Weights of a small mixture-of-experts language model, trained from scratch on English Wikipedia: a variant of Muon for the experts.
Below are experts of layer 4 (counted from 0) of a mixture-of-experts language model. Rows are named gate (a neuron's input weights, with its number), up (a neuron's input weights, with its number) and show model dimensions 0-127. Each number is 128 + 24 x the weight over its row's rms, rounded and kept within 0 to 255. Numbers have three digits each.
Before each expert's rows: "comes after" lists some tokens at least twice as common just before its tokens as in all text. This comes from a sample of Wikipedia text that the model never trained on. Tokens count by the router's weight.

# expert 8
comes after: " of", " the", " |", " in", "-", "|"
gate15:115145123147136145115135149143126133127100126149121062130085184173117115142166115153142115156122109135127109150168172161109132093115143114110141131158149098114146094130147115099116112128112089110143107138145078132123151139134124148147115111169150142098160125093145099133147166146101133118145111102136132152104082127125114100104140077116131183161114127130165171144170070108127130114102
up15:143145120146119119110121148156079155154118123129181147130091147178105188098126153111127097135134117145127123109094115130129086102074101136126126129146139114126114141150158132193184142134107083182145133121082141104159106132116122125115107098103116108122114083110106125133137118107099081114115175133154096128126156122142124129136160139129109122100120065139115128131153139157113098139133
gate16:092144048160170122106135149149161130155082115112111105122131122119129149095091111093134160151093131079114117092155174120104118141160149065153108125096118130121154140111125132134127136135151090098100132109118124120121131143109149142166102123097138092142139121134086147117151134129105133127123062115098124108099099129124134142116145141127125147133064149095160127158153104138127127151143
up16:111116106137129053147137100116143146140139143146127115168070129140123125119123127140138144151134080156156178129110123115133105054088093129132150138109112134148155158156093158122155141119133117130136145129151123176119131149115140152093156092153154125110116121127122116148135162126166124144113143063131173120143140151131124124123133114148080126081141079086092130144106170120110132120112
gate17:153128128145129175071125193087144161147129093113092190165143094123098116104132104111128109160131138108126118120101095136128138134131106126139133186146133137119132128127093116147135120112157144161135141115135145147141103136153153123096164105120111112107130160122173093165176140170113176121138120119126105130148107162093070111104116111113124102091160153129131103112139111148151148123145
up17:123165153097120108168120095151127134163118143156140098149076161137074100113142156151175143131121146140150119163119102143167110097090109133115141131166135165176126166115115144153141144113159141141137199124132122131125142138113112191125117142174177115117147153110160116111125146117148144186111107137148153135091117118110121116149121124136127140136150129092134094098139119154147106121099
gate18:112079117160122150111139153124188155150141117140145126106120160121127150153116109171152118156106116165134119154158164096100121114114082138132148118155152132168117166122175139173153129110152142130121118111132080152112107137133155091149123140168184135140153129119147159127177176124113090082163123126147131132159101168149135119121128101145153171142151152128139153144145121136144144127099
up18:093131114124154137140132126119175123155155112160118184157190114140118121142129143106133141144158119116125164119143080081141161125090135105139159152089150107136120145143115158140135114091118174116120138124120164155146147121155137078131153101176153158134084114070078098109128089140122156145137138156102141141143101117146082133149145130144117117146086119085118149142114120129117107114120
gate19:158118105082156110121136147087129125125123113151143130189130141061116114140092116078124164140151113144124130126133196151139171109175103148153141152130073108135152149142169136091121128154151116117137172112140121175115127115145154149154114106153096137126105083130109137172115128115127146105123115127120120146128119127121144126129100136132079108108155068117159133131132142170104116133128
up19:122120114124178135133084143135118066117104107162085111145124131155149130122124142141089110116150080138119146163125132138107078110093161132099101114093114134124107141144096167142128130082158169129171102141107174131167110137157086083144149123107119169144102122131148092120091149132129128155129122144159102111124116065137120124110132100115098150133102099116152148121097130151131115141097
gate20:165144117140152095097110106111137163113140111129104133140098125119119150170095159116128140156140116092113095121131118141199164104098098111151144079137095105107110134144177109149108114158129077149105133130097161130128164108110121121128127150129126114120154131102105129120156141182121173098133101120114097135110130144081129129131120128153175133144139110124176114107113079109114186097134
up20:111143132158128120121134133131149154086175109125137149130123138147103117138117094119111157110102126111143079174143149084094108122129109138157134104133124106167099129090143121149107114114161133121137147130140090144062122112100097095127106118150101096126129055128130110120126125157147152101101117184137154157143109083113089121142133113127143138116121157052126103147132073119128124120105
gate21:127106131100101112156093166142196148132164094126106166118114146122158071127122114130139173144101133146135066132171128101131146143087138086152146101102119128148117130133084179103127117136120130125115098108142145153114161120128085102101159103106146193121118102125122120122167124125164101147155091134132106169118083142170118135133101136168118114140128114118126126115138120122120138135119
up21:143171111154159141113153137101139137130153111134141106127086114129148137118120124145114130094129097149106151099073073141123115157146065137123156161126100108156162100118154099172143141129125133142114098134076127140141114109155136180149117114134133166119118092101118159141151101112109088133142128185083126101096171143108148125130102145117083149146147132139110145155114146100110095093127
gate22:130102183108157152136104158133149181141133131110126060116126103179115106119089072139117108115138144120142144124179091052174159091119110157106121113127101134101136143112136136141122117129110128132117109178116145129088171128141171141118131145100180143104133130119126141137132160132122095134129121153134116113121159174105110117139133105140121134161092161115145137125144153142109102127130
up22:126140121130135121141200158112092121096146138137146124150127124131153148143093154110113087116147102142137121154130112138129161089121130146183118161104146134103119156127137127134155120142170156108168119083097145152132159173124117158117115120111133145134132059143071143152127130127145194147148165116137141176153107126136116137148098119093080135140138107136146118126128121129108105080090

# expert 12
comes after: "\n", " ", ".", ")", "==", "==="
gate9:128158132122087141157108106133142109146144115104122180163118109090096125138112158127136116118089113159147103134122045162089178172132087137128178118087128123121114121102136138132126129138113116120133132120141127133121151131137124125154139138094125110159136162139121105085148098132120145096169132109133109163181138151156118156163110088122131142094103121137151168085163155122128099106094
up9:143145084163131097114161145140129110100113144104122101113153161140169100125102137104152111117118076150107178169145102096089136114120139162106139144153130168126120135118168125123135130152117115149184125111135077143124122150182135088113117121181161157168131112161134107124135133121135171166140120135115155122158135140130111163160125174130120099108110135131107116092147114157172121149107
gate10:191164135100095110133115129088158153080115155119133156174114120106123118149128134150103145088158129119125122104136140138105111182141125131165146124148117145158134107121146143101078118123164075119176143184146153151115150101143132148104096132124132144124132165106145118135138130192148127124173100116117147121116106108115112094118139161128135119123100108108115169119102104169114174143130
up10:125138151125156125127088127110125126107110156143131158138087144098149104138047148169185122138155117129114101122105126142094127108107114129101101104088122132141118159166068127119144127155102139132156123165096168114140098149147090115122156116126160144154107090136126098125157151174126149137130127111092117119145117118124101116136153102162153122109150130136158072161147141134117122114070
gate11:139134127129137100159157093138119119088117133147143120111099116127094101137127078117136111119096157145117091108126162129184097115144119135122145155128136098118157130159106130144147124127111175123123182147082095137137135100115121131116145122136121141151118173126153120165110158154105135127105147093178133101083105143110121138106147082109148097114119068108185107088132104148159111110174
up11:131137084148133124129124162149123108126121162131138116141147126130121098158139155113151111150178191120093095149094152092134134171112128147112126140098133098091130124120105171120123116141139139155163165132120158140100103145096133107106124118177113126152093128143148074196103155124119176161125137114096103156162093123090132128109150165106155102137147101137139101129155139112104154131149
gate12:163144111134095157080127103141123155117092136165093139139093156137121122109110151156132139139153110126143117161134184078143129117116169165132110138126110130132130107132139079098081135086119151159149104191145140173123142174094140151168089115092130152105129128118151143146114149161095096123143172138102136164138114100100107143134125119165123112133144146122128090100149118132115121148100
up12:107147136103181131129132135143156084119123130119125105127130140121121085146140106121126139106131129122125146123097117117119143116143123072123167125110186124137157067149126177160165114089155122127148088136127128058130143112171131080137120140119156102144132103150142118194143113119121158122129156166097127141120113114126146095067108106133144149118146127090130128155103100109134131181128
gate13:129158119115084107076133134114119129088156166109095111167144150075146109101111116076139145104113153151083068130167110090171145117132127148134163103095120130141116146133126138115116147115145154135151149147125090157159152117136150138140119108172138150124155135108120126117159107120155085123138132095116130094178109126076127154102106103118120142160121077148160110113115134134098143131143
up13:140131115125129182111155118142130089139095118145161148108156099106085142118139133129130125132095150118119091134126103158105137170151094147103162108127122135157127142119122123135111128094146214124138150120130096094124144133117147123100110162129109154168101110134148100134165090142151095132148092158141119144180132158157100173142141143115144114119133137169128113107094175132094092156168
gate14:085117110179130109082132161109120096104175104130098179084102143123124123151132113108163135099149093106151089106131153144173147071141112147146182115101098125131119096145156124079107124145132126144131126145129073122115139087137135116122148127147122111147115135127102123139100115111129109130151130137129141135130109131059118106150097121147093136163151110106085085148117095106128136136135
up14:122144133122130158158114152126146152127118152144137104159170115122134124122130151098105149129103115174100138150106100129162147133109129133165101121119066150107119106117145131117195145094143124097119095094151135109172140098136125119122115144142122151134123150165094142102165096129105163144097095131113121136126115121177159144117189111140151126170188156133158142115167166150145090146142
gate15:143121158127164101171135118166155141163121151115153110166123161102173190145165136146159159130107177141115098130097146102139166133122115085132175113123122115156131108078115121148113137099121148143173114154149105119137094105156105143106114125119164128080153123135144109145112148130106121121114144091168120119113093120127116147115108119134128152091111106134134130085134081111183111139111
up15:175109135112133115133133159135136155111151114107157108174139145166133122134089136138128102149100139149114122125172135133160150123084138114119130126128151109132118120115106158121096111092157179106137127137131154139098151133104126136169162118132158129143100068143067096175107177107127170175113163107147132134134127112090132135060092132122103161136164142112149144107139100122122137146148
gate16:132101115171109122127147129131111120117142119162087177135134101156121112121112133160124169179102172154087105094158137134112113147101100184139125126063145138155125125159113139101163142100124134106153100150160128130133156131107113138143095120101067137113139119103105129118110159138166105112094138093109113156124105142134105171115146084141118152128187137141118118128137096122099148148106
up16:106125153102109099109111088139140165123111157166145137135137159137072151123093131152099126104111090159143116135129121115133114069132086097119103165158124120053087137166173132124120123144125162131142114165130136116104148110121132117081125143147161086121154117119156134119150113105121119172165119103109133150153130129120137107133174144161105138162149102177120118120175134105128124138145

# expert 2
comes after: " the", " was", " a", " to", "|", " and"
gate15:150137086126157123154104100081127097093154118106087132132142103147126117146088129164094103129136158083109098115122131134102140154103119116122094139148141154127108096115133137111121119101155099127149126139104136175108152118108180169100128174129106174132129138138178101156116147171114136139138126145158128113143153147076133101088111128134154090157158157110125132137188109160141153115125
up15:101092161132142166098135115131134145126121109122163173120122138095129124146167093079140155134161129100136122114150127128168105145114133124107117076090133136122135109186146145073131133109087114102101079148114115141178172123103118145109142121117160127133155141115117143085113179133138117124120164092109161129150117141148110128120108103087102121099131118118158097114145131136180138085159
gate16:127109136172122099117110101099119188133130155147095149162142123103101095104121123108188124129104102147136085081130147129145137130117163144134147102124142081114138138094158105121161123131107147129136162143113140165118148123147110158090093152135130105096121174133157146131137125150145195115127151141147104102156099145100105085111163155156161163138159121146111131116161149135156160118123
up16:147168086102126173166145121111167090131116128159147095162108145182109086142121144094177107151124077174135160160120108147136085145162136110111160130143111142121142132177128113095140138129152148122143124120122114136084139144069127139126085143128115143132153096121152145130099145128100150128147135153115144099077098143149116076110114124154114117105128115123126159137128122107160140135157
gate17:097149126097119151117133143170108153120084127171164102155078150138137120138117119162099118144144106188154122097119123130167114133148170153147158119166121112165101127095136077115136120129120085082104122131172134143164128142158136143122124137150114130111127118113113118102132135123092103110132154113171135131154165124079156177151122137150128104168165136158119155124158089127128100106108
up17:115132140122174139161094132135128116115105147129151121139118113127157126137095126156155142090130134136132164071153132132127086155116112137126136109100163115098166127136117122136200140110115150128138081113148178145147122146146124110125156120118131154147147120147109168130139091130131109098139120129164131092103112151060115125128109136127154080148155167171111175082081143151119093147105
gate18:126118120109145126152124127123126120110098108132108144114145098150149102115141151140124097170113144174129094096161125149108113112142091160126146093102137178131119204155142146103096126100134110186107126155125172113163117118121175156153140128145100115119143117117128177158079125130085080126170101143130147121062130107086123145120103115137131149120127119145123139110118097135133105126164
up18:136145176133057147138127141118146124118138106122104143128124138154150138113118142149108085114151098176151106182128126119177105114155136150103103151125096146106127131083171147120107137096105134116134129118141142074116107122102133163181150148156132107143123103138115174118105120106098113146117173089138118087112138144133131073114104145125132161132139154154127129162114144093121075101125
gate19:127139101208109107155075116130172116120182113145111120165138153156089113115098156142114083093085121155112111131133144152116157109132102163141154147147123145117130121137154142106102117125119140124166091117151124121143120168113153154124089123136112136088162135080174145131124120115130125151150117145150099138118122153109151111105147144077100091159145118125141156135147128122111158079114
up19:103075127183090110186085152132142107102132111140130123157125117133152143110128121150091104111137137168149122137112176110105104142100134151120130136095110110107147090115125127135118116164098178136150108176151134124141129132114148117122102126118161069108134151145126117110145128105144126122068137103128132104109107137125135161119141076114133131116134166144158174125129159158083127070157
gate20:128106077126113174094109129067107102132142154119144123124111154139095167100115135127156121154128127103111088131145081175130172134145138109124129087148130078141153151111126137139127132109112128137148153140101133145079147153130124138119114131112095137146159157149133114128113116106140151147107131138148073084128162159070149109132162148145154111197155127125130125162139097107092107151136
up20:161114120131128155110119109169136120162119108117106121109078143118106179126113089111149102142102093170104113118132097118158132137162143122162158154150154107088122102125156164132173127164112154155094115107139141138159149145127078192119128162114139128100125125144155105107091110129090074103126111107154167127138119110120141156156158167148133120108126131157103145081118123138128110158127
gate21:157135065121133119091162217166166129148093126106133117114126131148130115114142114148179148147130104169111135135112145140133120163138109126113124159144147146160133108125134118121138142144120120122133134120128160098126104108101162140112106079101111105120136124157159131092130134160167146156167099132128151096107092172143170119127141130145146103115097129131152177133142149080105091132167
up21:113110115162158104149130095116114128122123106129137135107133106124109136121111169079103087091127145087133159128167112118102169142097169133139146153180122102131115127125152113113124130112110112126153119164119103160127121119165117157155129044125151121104094117124094121160143103132123129115082176100133100106131155117137131136143103166089120155162124102131168076125107154119146106113089
gate22:170100135130078108129137121134163108114124157155141084134142141136117105176145121154162096131122124125090109125133141128158117147127140109110127135130137120158134144138188166137118122154110123180139113100106108121173099152137095145104104133089135095192104095123118116140085099122162137100181101105120071131133145143151156142115155125127159092143098154116111144146161166158138115134136
up22:098144165136164160144144130185107115118128128143159141119150117113137146134100140112097123111086141147116130063116137132121064104115164139183156121127136167139111120118107192125129138122065179152141108134110153113125128110144119108119137138112115115132125144139127139188148138087092105087134111166077141109150112160147133115128113151128137140164126084129118093150122100130130130111135